config.toml
num_hidden_layers = 8
hidden_size = 128
n_experts = 128
experts_per_token = 2
d_expert = 96
d_shared_expert = 128
hidden_act = "gelu"
moe_layers = [1, 3, 5, 7]
router_score = "sigmoid"
normalize_top_k = true
routed_scale = 1.0
balance_loss = 0.00155
balance_bias = true
shared_expert_gate = true
init_std_router = 0.0161
lr_router = 0.000676
vocab_size = 8192
norm = "rmsnorm"
norm_eps = 1e-06
tie_word_embeddings = false
optimizer = "soap_variant"
learning_rate = 0.0053
max_grad_norm = 1.0
batch_tokens = 65536
max_seq_len = 512
train_tokens = 409600000
max_steps = 6250
dataset = "wikipedia_en"
Below are experts of layer 3 (counted from 0) of a mixture-of-experts language model. Rows are named router (the router's row for the expert) and show model dimensions 0-127. Each number is 128 + 24 x the weight over its row's rms, rounded and kept within 0 to 255.
After each expert's rows: "raises" lists some tokens whose logits its average output raises strongly, later layers aside. This comes from a sample of Wikipedia text that the model never trained on.

# expert 107
router [ 99 103 110 113 168 179 172 162 138 160 134 123 127 137 130 128 108 110 112 149 116 130 151  88 120 126  88 154 102 118 178  56 120  99 129  95 150 145  98 108 110 143 124 107 138 148 104 172 172 109 117 139 144 123 134 144 113  90 108 144 102 152 107 161 136 115 116 137 130 129 106 100 146  88 163 173 125 117 106 143 155 110 142 164 177 154 140 113 116 102 136 197 143 111 107 131 124 130 133 155 128 119  95 152 107 113 123 129 114 131 164  88 124  97 125 111 100 148 142 123 131 132 155 102 153 103 117 147]
raises: "S", "s", "of ", "un", "of", "sec"

# expert 45
router [157 132 125 117 132 115 174 126 142 142 111 128 139 133 198 127 113 115 125 129 124 108 113 143 132 119 101 155 129 149 145 110 143 124  78 137 135 124 134 109 121 150 130 108 113 118 143 105 115 155 137 152 103 107  90 144 115 127  81 179 139 136 128 151 125 124 146 163 128 183 135  80 119 100 145 172 139 159  82 149 150 172 144 145 196 133 120  95 125 105  89 128 128 114 105 146 132 130 175 147 121  92 125 136 155 164 135 106 122 133 117 118 101 115 162 205 100 114 132 110 139  93 148 108 154 127 102 140]
raises: "om", "tr", "rel", "ens", "y", "ies "

# expert 92
router [139 127 137 112 134 158 170 136 110 144 128 140 122 130 160 122  81 104 126 129 122 144 184 103 125 139  83 133  88 149 128 114 145  99  93  84 117 140 153 142  93 145 141 107 130  92 155 159 146  92 105 174 148  69  92 111 148  94  59 155 112 125 168 148 144 143 141 146 127 146 109 124 125 117 118 126 108 133 107 138 149 135 129 114 120 146 118 134 122 107  95 117 160 108 133 172 124 145 152 127 148 110 156 144 178 161 125 128 152 150 136 130 102  70 150 158 110 121 156 110 162 119 119 140 145  83 113 149]
raises: "- ", "−", "– ", "/ ", "(", "et"

# expert 76
router [109 102 126 114  94 147 142 114 125 146  91 120 161 102 148 119 113  96 130 152  96 129 179 102 125 113 121 176 134 131 138  66 111 104 114  97 118 154 153 113 114 160 138 100 159 109 113 128 113 115 103 154 154  99 117  94 133  86  75 143  77 124 105 136 126 108 147 120 118 147 135 128 151 122 149 179 115 175 106 133 133 112 151 140 185 116 109 110 116  67 116 127 142  97  96 163  97 142 170 152 115 126 134 130 130 149 133 150 148 153 125 101 102 116 162 160 150 133 130 138 152 124 122 139 149  78 131 125]
raises: "to ", "about ", "and ", "as ", "for ", "in "

# expert 111
router [112 103 108 134 141 170 139 144 139 199  66 161 157 119 168 129 116 109 128 138 122 141 120 126 114 150 116 167 100 117 149 112  83 115 120 111 142 153  97 112  94 127  91 138 150 122  89 132 104 104 145 124 157 101 127 135 138 127  78 130  96 119  96  68 125 108 142 156 114 150 116 120 119 100 127 124 110 128 114 157 112 155 166 134 149 137 117 122 117  99  89 138 158 108 142 149 108 182 145 174  92 124 120 161 186 162 141 165 130 116 136 131 115  98 132 145 135 147 118 121 123 108 135  81 121 125 121 103]
raises: "situ", "a ", "where ", "which "

# expert 115
router [126 109 139  99 100 139 159  93 147 134  73 115 206 124 135 115 110 114 139  95  81 171 138 110 114 112  81 133 104 153 157  80 160 105  95 145 126 126 131 124 108 115 110 112 136 146 125 149 131 113 114 121 149  55 104 107 133 125  76 166 137 130 106 121  92 128 138 131 124 118 132 118 135 104 167 132 146 132 105 160 126 127 131 116 130 146 134  78  89 129 118 151 170 100 122 151 103 105 127 131 165 122 122 116 126 151 104 131 139 142 142  86 121 125 123 134 111 154 119 122 170 117 149 109 142  88  76 149]
raises: "f", "b", "in", "tr", "'", "("

# expert 99
router [101 111 135 134 128 142 171 107 138 138 105 147 167 120 131 121  98  76 151  86 123 111  94  91  65 158 112 151  79 113 130  75 175 124  95 141 106  94 117 135 109 124 141 128 134  99 105 121 117 145 142 110 137  85  97 100 120 154 118 147 117 144 133 121 123 137 121 136 143 141  97 103 103 128 137 149 168 145  96 117 113 117 158 114 143 129 131  70  70 121 111 140 129 106 121 134 105 145 166 153 102 135 155 132 142 128 108 178 122 156 129 129 134  82 138 166 146 111 144  93 116 110 107  97 170 115 130 145]
raises: "ar", "est", "up", "ud", "ab", "over"

# expert 114
router [121 122 126 122 137 175 135 121 158 136 133 124 172  87 145  98 138 106 129 128  85 131 108 118 118 111 111 144 110 105 182 104 165  86 100 111 113 157 146  90  76 112 173  96 122 143 141 120 138 134 122 154 147 125 122 131 114 131 110 139  95 150 178  90 127 124 163 157 142 121 113 101 146 115 144 127 123 143 117 163 148 149 111 143 153 139  97 129  71 118 125 169 143 136 136 136 133 201 193 152 105 104 102 153 139 118 106 149 123 155 149 127  81  91 146 155 129 137 112 123 126 126 126 110 164 120 139 150]
raises: "B", "g", "b", "all "

# expert 87
router [ 97 122 128  93 132 132 127 138 153 135 113  97 173  90 150 136 105 100 111 156 145 166 124 102 117 146  98 144 106 114 148  75 122 114 124 103 141 162 122  75  76 130 102 127 137  89 128 140 102 134 103 132 165 137 118 140 129 106  79 130 122 143 133 121 103  94 155 158 127 147 115 125 147 100 132 148 154 171 100 114 125 147 132 143 150 147 101 123 133 101 119 183 146  88 159 128  84 166 156 131 123 106 120 173 137 107 102 178 126 123 106  97  82 144 151 140 183 131 116 122 140 131 118 109 160 123 127 101]
raises: "of ", "with ", "(", "in ", "at ", "to "

# expert 108
router [ 90 119 132 104 100 161 111 135 120 131  63 119 143 128 153 130  92 123 134 154 109 150 143  93 138 148 123 129 112 103 134 115 130  64 131  82 129 137 100 122 112 147 113 103 130 127 115 191 128 157 157 121 145 136 118 136 112  99 101 133 113 157 113 122 102  93 113 165 113 155 116 120 128  92 171 136 146 145  98 132 123 189 132  84 169 129 123 110 109 104  69 138 186  85 128 159 124 150 167 146 157  93 136 128 122 141 124 184 123 123 141 130 123 130 147 124  94 143 102 131 125 124 149 105 123 103 120 139]
raises: "===", "==", "====", "- ", "following ", "("

# expert 116
router [154 130 149 129 113 166 141 153 134 122 108 131 181  98 123 121 118 111 126 140 113 160 143 106 132 107 102 121 110  95 132 115 162 123  73 105 135 112 130  95 105 149 123  87 117 104 150 122 140 140 145 114 175  88 104 147  89 114 137 166 133 102  98 110 111 128 150 141 108 120 115  83 146  98 163 120 136 118 107 135 171 180 159 134 144 176 134 115 107 109  84 152 124 107 116 137 137 130 160 131 135 108 137 160 107 129 162 146 112 132 125 104  86 132 129 132  96 141 164 142 108  88 119  79 163  74 100  93]
raises: "ed ", "ess", "aid", "ed"

# expert 49
router [137  82 132  94 152 174 170 144 130 160  75 109 144  87 147 133 119 114 132 128 114 148 125 103 131 106 120 137 133 153 125  95 113 151 120 109 112 154 142 126 110 116 122 137 147 105 157 165 112 127 103 141 156 116 146 146 123 153  68 185 121 178 110 141  51 146 139 131 118 131 107 124  99  79 143 122 114 144 124 171 166 170 139 136 141 146 140  77 114 127 135 169 151 136 108 143 115 124 159 140  95 101 136 151 171 148  98 148 126 103 149 111 113 113 122 114 100 105 120 133 108 139 160 118 120 100 107 114]
raises: "ed ", "un", "-", "y", "ur", "m"

# expert 117
router [138 139  71 129  87 157 155 142 180 111 118 173 149  88 162 116 119 106 118 125 110 127 143  97  98 162 122 147  99 141 159 131 146 115 123  64 130 138 138 118 110 146 114 102 119 121 112 136 124 116 142 131 150 109 131 123 147 100 107 170 133 158  74  95 104 135 129 130 119 145 107 118 155  82 153 127 118 120 102 159 143 157 144 130 149 127 129 104  92 102 109 118 142 103 158 142 131 165 115 176 106  83 119 159 165 126 101 137 125 179 105 149 125 106 140 162 165 138 122 119 139 123 122 122 195 115 122 126]
raises: ", ", ".", "-", ". ", "/", "and "

# expert 34
router [160 111 139 101 141 143 165  81 143 170  70 146 134 123 125 132 108 130 107 100 117 123 167 100 113 147 142 144  97 142 134  89 125 117 118 115 158 191 124 122  88 165 132 117 160  76 135 121 124 101 132 197 179 117 111 136 145 119 114 155 102 137 126 131 128 136 116 124 120 156  84 116 123 132 186 148  87 111 136 142 129 143 145 129 134 130  92  88  70  92  91 176 134 155 125 135 123 145 161 116 139 124 144 140 145 142  99 131 126 134 127 115 135 128 155 115 124 104 153 127 120 118 126 127 130 110 153  78]
raises: "ar", "oc", "es", "-", "ot"

# expert 20
router [112 126 115  84 121 142 150  79 141 147 137 110 133 117 126 106 138 127  96 127 113 123 135  96 133 150 119 171 141 117 112 128 154  75  74 110 153 133 112 118  71 111 127 124 102 101 142 123 101 128 119  96 141 132  70 119  99 145 115 153 120 138 152 134 106 116 132 106 124 120 109 110 177 101 130 137 116 116 103 157 126 138 127 136 132 141 135 143 106 115 137 130 165 135 134 171  81 152 161 170  95  67 138 139 159 138  60 138 137 137 115 126 128 132 167 151 138 130 109  71 132  78 110  82 138  99 135 128]
raises: "in ", "b", "and ", "is", "r", "d"

# expert 72
router [124  68 113 127 164 152 108 130 123 143 120 170 142 131 132  97 115 128 111  98  99 158 170 122  66 156 112 161 118 123  99  98 135 101 136 104 138 125 123 118  75 156 139 129 126 128 109 142 163 132  97 119 170  84 120 146 135  93 102 142  91 130  93 118 108 130 133 123 161 135  99 139 153 136 170 122 116 126 110 164 164 133 139 128 162  99 126 117 104 107 130 162 147 145 118 120 105 150 166 162 121 156 144 123 126 152 137 141 120 184 129 132 118 147 169 181 102 107 155 142 113  74 160 139 127 100 136 127]
raises: "to ", "a", "op", "on ", "or", "ous"

# expert 91
router [133  76 164 109 127 140 111 143 145 150 102 118 190  96 138 156  71 118 106 130 124 131 133 114 106  98 131 130 137 125 118  80 143 102 117 123 146 141 145 117  80 129 121 132 143  95 120 190 142 139 121 140 144 104 138 131 137 148 102 164 146 166 124 134 115 104 202 108  84 114 118 104 120 133 138 136 159 151  93 159 152 124 131 108 131 149  82 118 100  81 131 155 148  98 128 128 124 145 146 162 124 115 135 126 154 183 110 127  96 127 133 144 103 143 160 137 118  95 150 150 136 107 116 106 164  83 118 118]
raises: "c", "-", "l", "r", "no"

# expert 82
router [ 80 121 117  80 108 155 139 110 125 170 102 134 140 109 132 143 107 127 105  82  55 118 166 106  97 126  98 160 101 145 139  97 169 134 123 112 129 122 111 105  81 171 150 101 148  91 123 131 142 136 147 145 141  86 138 104 128 134 111 134 132 147 106 135 117 112 159 131 117 156 109 133 117 108 107 154 170 139 114 170 161 113 193 155 161 145 123  95 130  88 127 167 160 112 145 135 135 142 132 146 113 120 129 144 133 159 115 115 120 146 118 120 108 109 124 122 159 146 166 139 124  92 141 117 180 145  97 122]
raises: "following ", "while ", "("

# expert 125
router [106  85 131  76 116 178 149  92 148 120 130 125 154  78 154 148  96 101 146 132 111 140 118 107 118 119 103 146  91 144 141  90 105 128 103 119 130  98 139  92 132  91 140  95 127 113 112 140  86 131 102 153 129  93 111 121 125 110 102 143 149 145 129  97 106  97 128 123 120 153  97  97 136 104 156 166 111 129  88 128 145 119 151 145 149 119 114 104  47 114 110 106 126 123 128 158 142 167 128 178 130 118 138 155 124 143 127 187 126 144 121  91 106 144 128 135 157 118 124 110 143 105 134  98 135  69 139 146]
raises: ". ", ".", "were ", "(", "by ", "as "

# expert 60
router [106 123 110 106 149 168  99 135 157 143 119 132 136  88 156 118 113 127 102 156 114 127 138  99  95 148 110 164  83 125 156 104 134  86 120  87 137 115 125 112  81 134 131 101 129 107 137 119 161 112 112 106 143 109 149 112 105 113 103 150  79 164 113 117 100 117 136 116  85 174  98 137 164 107 127 128 131 174  85 111 134 129 150 133 172 138 134 151 109 105 135 128 153 152 153 181 111 156 145 163 111 104 144 139 133 135  89 168  94 149 163  75 126 103 121 161 146 155 130 123 142 108 133  87 144 118 135 109]
raises: "| ", "and ", "are ", "is ", "= ", "was "

# expert 96
router [128 103 134  76 130 138 151 127 104 144  68 125 179 119 160 125 127  67 118 129 123 135 130 147 114 159  85 127 122  99 133  95 107 102  86 138 152 148 107 130 142 168  99 117 148 137 134 128 147  88 114 130 153 115 127 115 118 129  84 142 138 162 106  93 147 150 139 129 135 101 107  91 137  91 175 138 124 176 124 112 127 138 162  91 122 152  92  92 132 108  98 164 143 121 133 155 134 157 158 154  99 137 162 145 152 147  96 136 136 154 156 101 120 107 143 146 127 146 125 131 118  80 108 109 173 105 101 123]
raises: "present ", "same ", "main ", "first ", "next "

# expert 40
router [123  89  99  51 102 143 152  94 147 157 100 174 149 112 154 105  93 119  96 134  92 135 119 127 124 156 112 156 115 104 104 115 147  83 104 106 128 113 127 114 140 128 107 111 102 131 116 128 159 123  91 137 188 135 134 104  96 105  96 176 149 161 116 132 103 111 114 135 133 128  75 122 121  95 164 165 105 115  96 152 136 126 137 146 144 123 148  94 121 109 124 124 125 137 134 152 129 148 130 130 116  69 113 138 121 147 134 172 111 128 139 118 104 157 136 144 169 109 179 142 112 114 158 121 167 142 119 117]
raises: ", ", ". ", ".", "\n\n", "\n", "; "

# expert 25
router [ 81 136 121  84 100 156 122 119 110 118  91 102 158 118 134 132 105 103 121 117 136 135 130 104 119 126 110 146 116 100 137  99 145 105 118 122 136 103 129 122 104 147 122  82 157 106 131 176 157  93  98 108 162 114 178 137 130 165  75 159 118 146 119 141 121  83 127 151 146 147  94 136 162 117 135 179 137 176 110 128 129 153 159 105 132 154 139 158 134 118 119 138 124 100 147 128 139 160 154 154  91  96 107 175  89 134 132 144 123 161 107 123 133 111 133 163 141 138 101  93  94 123 136 137 183  80 118 150]
raises: "en", "l", "n", "also ", "ens", "de"

# expert 86
router [ 90  93 135 100 120 134 148 128 150 154 101 131 123 117 131 136 124  86  93 147  99 120 103 117 120 113 130 147 117 114 167  86 151 109 129  79 150 150 143 128  93  93 116 136 100 113  98 145 119 108 132 124 153 107 141 122  80 125  99 200 131 186  84 107 124 134 161 113 131 113  97 102 146 107 138 116 130 123 107 160 133 146 176 162 120 125 110 138 103 146 104 145 143 122 149 129 102 167 144 120  84 103 166 121 137 157 114 153 131 116  97  98 140 131 144 138 176 133 156  96 148 105 175 123 167  96 133 137]
raises: ".", ", ", ". ", "—", "or ", "it"

# expert 97
router [107 115 145  96 138 159 132 123 129 142 106 139 162 100 115 136 105 136 138 102  94 137 143 111 138 121  73 163  91 127 163  92 142 114 109  95 115 108 144 118 118 136 128 137 135  91 110 164 110 141 113 134 133  90 140 129 153 129 109 161 107 128 105  98 121 130 155 132 142 152 103  96 143 118 137 107 111 129  90 176 157 162 172 104 132 113 108 120  99 116 111 133 122 156 138 130 127 191 129 150 125 115 127 128 150 185  69 157  85 153 151 118 112  90 150 140  99 116 152  76 127 117 144 134 171  79 122 162]
raises: "years ", "consecutive ", "census", "time ", "census ", "ellow"

# expert 124
router [122  56 119 102 101 177 179 123 155 148  82 115 165 109 171 146 130 133 148 124 133 132 137 116 110 153 107 141 115 108 125 115 110 114  66 105 134 153 169 101 101 145 145 102 109 157  92 144 103 109 109 120 130 102 148 124 105 112 114 160 107 129  99 116 141 115 139 152 114 174 104 146 149 131 140 183 125 117 106 125 155 127 126 118 147 126  82 143  86 133 108 154 156 146 103 155 137 153 158 124 138 122 121 116 143 138 145 126 118 179 106  86  80 138 121 154 129 116 116 102 117 114 116  76 145 104 118 123]
raises: "m", "first ", "best "

# expert 120
router [117 127 134 112 123 185 173 101 147 158 114 119 126 114 163 154 104  65 121 123  84 108 127 126 125 160 102 139 110 144 148 115 169 121 112 111 140 132 129 142 102 118 146 106 118 121 104 120 117  94 106 128 161 106 145 114 116 124 120 149  85 142 139  96 133 134 152 135 142 148 110 117 127  97 116 129 121 164  74 173 138 126 149 160 143 148  80 121  95  75 107 142 143 134 105 123 137 173 133 135  92 130 107 169 138 155  78 149 105 127 123 127 106  61 157 154 161 141 123 126 114 102 108  80 141 150 136 132]
raises: "and ", "or ", "a ", "the "

# expert 3
router [136 124 146  85 131 152 145 118 159 132 131 147 130  92 161 141  97  85 132 132  93 114 143 168 110 103  69 141  99 137 133  95 121 126  98 120 116 140 126 111  89 134 145 119 128 116 142 151 123 152 113 112 149  93  70  87 126 157 132 152 101 125 147  84 129 130 124 163 123 156 116  96 159  89 169 140 156 155  88 132 183 129 145 105 147 156 121 131 106 108 117 201 142 155 156 136 135 155 156 133  95 156 111 155 135 137  91 130 155 162 132 111 136 143 136 158 145 141 114 117 145  90 122 129 161 121 145 112]
raises: "Note", "ord", "order", "aking "

# expert 93
router [119 133 121  93 154 150 152  98 125 142 120 119 166 100 170 115 148 118 160  90  82 138 174 126  81 136 110 147 145 130 111  85 133  99 107  80 123 160 102 130  90 129 148 117 147 102 127 148 147 110 151 106 136 148 153 145 138 123 108 136 130 191 146 127 100 108 134 131 126 173 102 103 149 108 166 139 117 174 103 129 135 123 104 110 138 131 131  86 130  88  83 133 145 146 123 139  83 125 192 111 128 124 150 117 134 157 135 142 106 154  81 126 138  86 154 131 127 127 155 117 126  80 137 111 146  96 136 121]
raises: "same ", "present ", "first ", "attention ", "most ", "least "

# expert 44
router [122 124 151 101  93 166 127 142 156 141 122 127 153 117 160 129 105 132 142 162 114 155 155 125 108 136 101 124 139 120 125 104 135 105 128 127 123 162  90 120 103 153 119  86 181  77 132 133 124 159 128 112 167 113 107 113 133 130  73 130 113 125 118  90 117 104 140 127  89 136 122  90 130 106 130 123 149 133  36 130 127 127 123 120 154 125 124 126  78  74 116 131 180 127 120 131 104 162 140 151 100 111 153 159 134 167  95 175 127 154 124 130 142 120 161 145 142 127 121 131 140 109 173 114 143 112 121  75]
raises: "un", "tain", "as ", "bank", "and ", "s"

# expert 89
router [158 132 119  80 123 161 126 111 124 138 119 112 135  68 165 118 113 145 138 147  84 113 151 115 132 125 130 121 112  94 116 119 107 117 126 116 112 127 124 127  88 133 139 126 123 145 142 154 164  88 127 110 125  72 115  99 131 106  79 158 101 185  95 159 107 125 131 135 169 141 102 116 152 117 161 129 111 156 120  97 196 124 136 111 118 111 128 101  88 133  97 162 150 144 144 154 117 131 142 152 160 111 122 155 122 126  69 105  99 178 121 119 122  97 179 166 155 131 133 118 104 122 141 105 147 112 139 125]
raises: "est", "al ", "est ", "ing", ".", "es"

# expert 100
router [122 124 142 110 105 173 135 131 150 127 134 153 139 104 144 111 107 139 148 126 119 137 163  93 103 107  78 186  87 122 121 108 143  84 117 136 119 135 140 116 126 113 125 123 148  94 134 148 116 106 108 177 137  89 127 124 117 133 109 145  98 132 147 120 109 142 121 160 123 153  77 122  97 113 123 119 114 129  98 165 158 128 143 113 141 134  70 128  95  97  91 159 133 132 105 152 119 149 164 166 136 156 107 120 153 155 143 170  83 165 157 109 125 102 143 173 121 123 119 143  96 105 134 101 158  57 126 119]
raises: "on ", "ance ", "and ", "S", "in ", "ance"

# expert 104
router [127 136 141 120 116 196 140 118 163 161 104 136 154 114 133 145  96 115  77 137 127 106 121 126 145 109 104 168  83 129 138  82 157 124 101 143 119 117  94  76  82 132 117  81 124  86 104 173 104  97 119 153 114 112  93 112 128 115 115 161  88 162 144 126 124 119 134 158 113 132 113 110  99 106 151 158 133 123  96 114 148 144 153 148 128 174  94 108  72 120 140 167 123 126 146 124 126 138 125 140 114 108 125 143 130 148  75 137 111 140  94 124 130 113 157 154 163 172 148 132 109 127 157 118 139 133 117 113]
raises: "ale", "action ", "ival", "one"

# expert 101
router [112 141 116 120 123 204 175 125 123 151 134 126 132 112 178 125 105 130  96 155  84 173 146 125 126 163 115 150  91 107 144  71 168 112 121 120 154 112 121 110 115 134 148 108  95 128 128 133 130 138 126  90 146  78 127 131 113 117  99 128  85 159 128 111 116 120 120 152 155 122  98 103 120 124 138 145 154 165 104 126 140 150 147 128 148 152 150 140 117 114 120 122 160 139 141 182 104 132 152 165  98 141 135 147 124 149 110 134 157 132 112 128  77 156 179 169 153 154 143 139 100  88 164 105 131 105 126 107]
raises: "He ", "(", "===", "following ", "In ", "As "

# expert 12
router [108 110 158 119 136 170 173 142 157 130  90  82 137 128 169 146 116  96  99 138 129 115 128 117 107 104 127 179  94 145 136  95 131 127 119 105 125 118 132 124 140 120 122  89 124 130 114 116 141 146 126 117 160 125 161 140 103 137 103 163 136 143 138  67 112 169 111 159 121 168 111 100 156 106 182 109 117 153 103 147 116 154 128 123 171 143 139 112  90 107  84 147 129 144 176 171 114 146 139 142  85 124 117 134 141 151 118 195 117 110 113 124 117  86 129 151 136 118 128 105 172 120 127 115 170 143 143 134]
raises: "-", ", ", ".", "–", "/", "T"

# expert 84
router [147  97 120 123 134 140 216 111 140 167 113 151 133 109 150 124  87 111 102 165 103 120 156 143  97 192  96 130 132 110 124  87 151  98  99 149 152 124 107  94  68 116 152 136 152 100 113 146 129 146 121 158 169  98 134 126 129 134  99 129 136 134 160 134  87 115 119 159 125 148 102 139 106 142 169 166 108 145 108 155 131 148 157 132 138 139 112 130 100 125 116 156 162 112 124 130  94 168 123 158 139 137 132 150 180 152 104 134 145 138 147 152 112 113 137 124 151 141 157 125 134 128 108 120 119  79 137 112]
raises: "a ", "time ", "time", "an ", "other "

# expert 98
router [ 93  99 128  95  90 138 132 117 145 145 132 116 169 104 142 115 128 107 117 133  80 144 165 100 109 115 123 154 118 134 129  99 117 116  99  68 110 119  91 138 106 149  97 103 103 111 100 119 137 100 116 126 154 102 140 126 128 136  98 153 123 159 125 169 126 129 154 167 101 114 111  85 138 142 143 160  81  98 102 176 134 126 136 119 170 113 110 144 118  73  90 130 125 112 146 148  69 147 138 131 141 132 125 116 142 159 145 123 111 167 133 105  87 103 146 169 118 113 134 115 145  90 113  95 113  79 105 126]
raises: "in", "is", "enti"

# expert 122
router [122  95 133  84 133 140 143 124 140 122 116  75 145 143 146 135 125 106  96 142 133 168 123  94 106 142  98 200 113 131 122  85 127 107  99 111 139 156 101 107 113 131 146  86 149 123 112 146 106  91 122 144 170 155 144 103 103 124 128 152 107 200 119 122 112 118 165 170 126 149 134 107 126 127 134 137 150 147 101 132 150 113 152 122 172 162  99  99 120 102 122 137 168 114 140 154 119 172 148 154  72 118 122 109 164 123 137 129 102 113  70 107 126 135 155 136 146 148 136 112 125  98 113 108 133  95 141 127]
raises: "| ", "and ", "(", "in ", "|", "States "

# expert 57
router [130 125 126 122 143 145 134 121 121 131 121  83 163 124 151 128 106 108 151 131 115 154 165 131 110 138 126 157 143 108  92  95 138  78 100 103 178 128 139 107 122 130 134 142 148 129 104  99 109 115 108 145 146 102 128 143  84 127 101 133 109 152 151  92 127 149 117 140  82 106  99 116 112 108 155 131 136 165 104 126 192 132 133  98 192 144 113 114  62  84 112 146 145 122 135 140  89 156 120 114 113 115  80 165 107 114 118 141  89 139 132 140 106 100 110 125 146 129 117 127 104 101 174  72 124 103 132 159]
raises: "ab", "st", "v", "b", "ard", "f"

# expert 65
router [119  95 166  95 130 144 138 146 129 145  91 100 121  73 130 144  98 124 149 158 116 171 174  69 107 163  87 148 117 137 139 129 131 115  89 120 116 136 135 149 133 140 142  81 135 114 102 125 114  88  96 114 146 114 141  85 121 151  98 138 113 140 116 109 123 158 131 101 117 143 102  96 139 124 165 135 105 132 103 163 163 133 145 125 134 111 100 115 110 113  99 125 157 120  90 152 136 158 140 143 121 121 131 145 118 184 162 153  96 153 134  90 125 126 152  95 154 123 138 139 115  84 153 102 154  81  98 163]
raises: "00", "33", "000", "0", "50"

# expert 75
router [124 120 156 131 137 150 141 136 136 129  77 179 150 103 123 121  94  81 137 120 109 134 133 106 125 117 116 189 124 130 151 131 174  93  95 125  99 139 127  92 123 122 114 110 128 127 112 113 112 100  85 123 163  70 131 124 102 122 114 177 116 154 158 117 114 143 122 145 122 173  99 136 135 147 116 129 146 144 111 116 170  98 106  84 165 113 153  95  93 136 101 108 159 127 167 122 117 147 129 151 112 124 132 119 127 168 118 140 144 124 125 112 111  65 160 172 132 191 122 128 135 111 155 128 161 126 148 143]
raises: "ing ", "ed ", "est", "-", "it", "able "

# expert 109
router [122 129 127 118 128 179 129 141 159 162 102 113 178 111 110 110 105 132 117 156 124 142 147  78 143 125 109 165 134 119 118 123 129  93 103 107 130 124  80 113 111 117 100  85 164 125 131 177 115 109 144 144 154 132 100  98 126 112  84 134 107 166 129  85 116 115 145 143 118 151  92 114 151 137 167 144 138 139  79 109 116 112 138 115 130 129  95 108 103  94  78 175 156 114 109 179 109 152 139 146 115  87 141 126 121 152  93 178 148 119 130  99 119  97 146 128 128 157 152 126 127  81 121 115 153 106 130 113]
raises: "area", "goal", "were "

# expert 79
router [115 105 152 116 102 173 158 113 152 169 108 138 149 104 139 110 120 111  92 148 117 124 151  94 101 138 105 148 154 154 116 125 149  83 107  71 140 116 133  94 123 125 128 106 103 124 145 151 128 120 122 119 152 102 110 111  97 112 107 187 150 148  90 102  59 142 120 120 135 150  98 108 145 117 160 138 130 122  90 136 120 144 123 104 137 117 112  80 123 124  77 152 153  89 144 153 134 187 127 136 120 112 127 169 132 149 116 161 128 118 114 114  94 120 118 157 158 146 150 120 116  97 176  88 139 113 145 109]
raises: "ness ", "]", "ess", "s", "] ", "−"

# expert 41
router [136  95 130  71 119 160 121 135 124 140  97 153 152  74 163 131 102  95 115 184 107 133 173 109 104 125 122 132  98 146 157 124 136  88  72 119 136 104 129 117  68 143 146 106 103 120 134 159 105 151 114 125 163  89 136 134 124 144 137 143 133 130 118 113 119 119 147 123 157 101  93  85 155  91 134 135 125 153  92 173 199 119 149 110 135 136 135 149 125 104 116 170 127 114 144 139 126 156 103 178 152 120 103 124 155 152 119 120 120 129 135 150 116 105 148 173 103 118 126 135 145 118 150 142 147 118 138 113]
raises: "est", "-", "er", "it", "er ", "ed"

# expert 68
router [113 129 164  93 125 148 169 132 126 145  95 128 128 115 144 145 118 105 125 140  92 126 117 138 147 170 105 155 144 108 148 131 138  87 103  82 152 108 110 130  96 126 136 111 125  83 119 146 124 114 141 148 143 147 131 127 112 129 118 174 139 154 127 104 100  89 152 115  96 124 116  97 153  89 117 125 119 172 108 162 112 164 123 130 129 149 119 129  77 119 114 182 138 148 156 145 124 144 119 147 155  79 117 130 167 130 137 149 133 146 166 109  77 113 138  92 160 146 208 117 124 117 101  72 139 111 129 114]
raises: "-", "or", "; ", "ing", "ors", ", "

# expert 110
router [126 120 115  97 145 156 117 111 164 148 134 136 153 121 112 120 113  82 126 168  98 145 157 105  93  95  79 146  77 123  98 107 125  94  88  67 134  93 125 104  84 143 152  89 126 128 108 136 149 104 154 148 148 152 133 123 109 125 101 151  65 153 132 128 140 125 137 152 144 122 113  80 140 107 143 138 130 160 115 109 142 126 130 118 146 102  96 123 118 122  96 142 150 114 130 159 112 156 148 177 123 122 119 129 123 127 119 171 128 163 131 107  76 131 119 169 164 131 171 135 133  98 116 108 149  94 110 113]
raises: "own ", "Columb", "feat"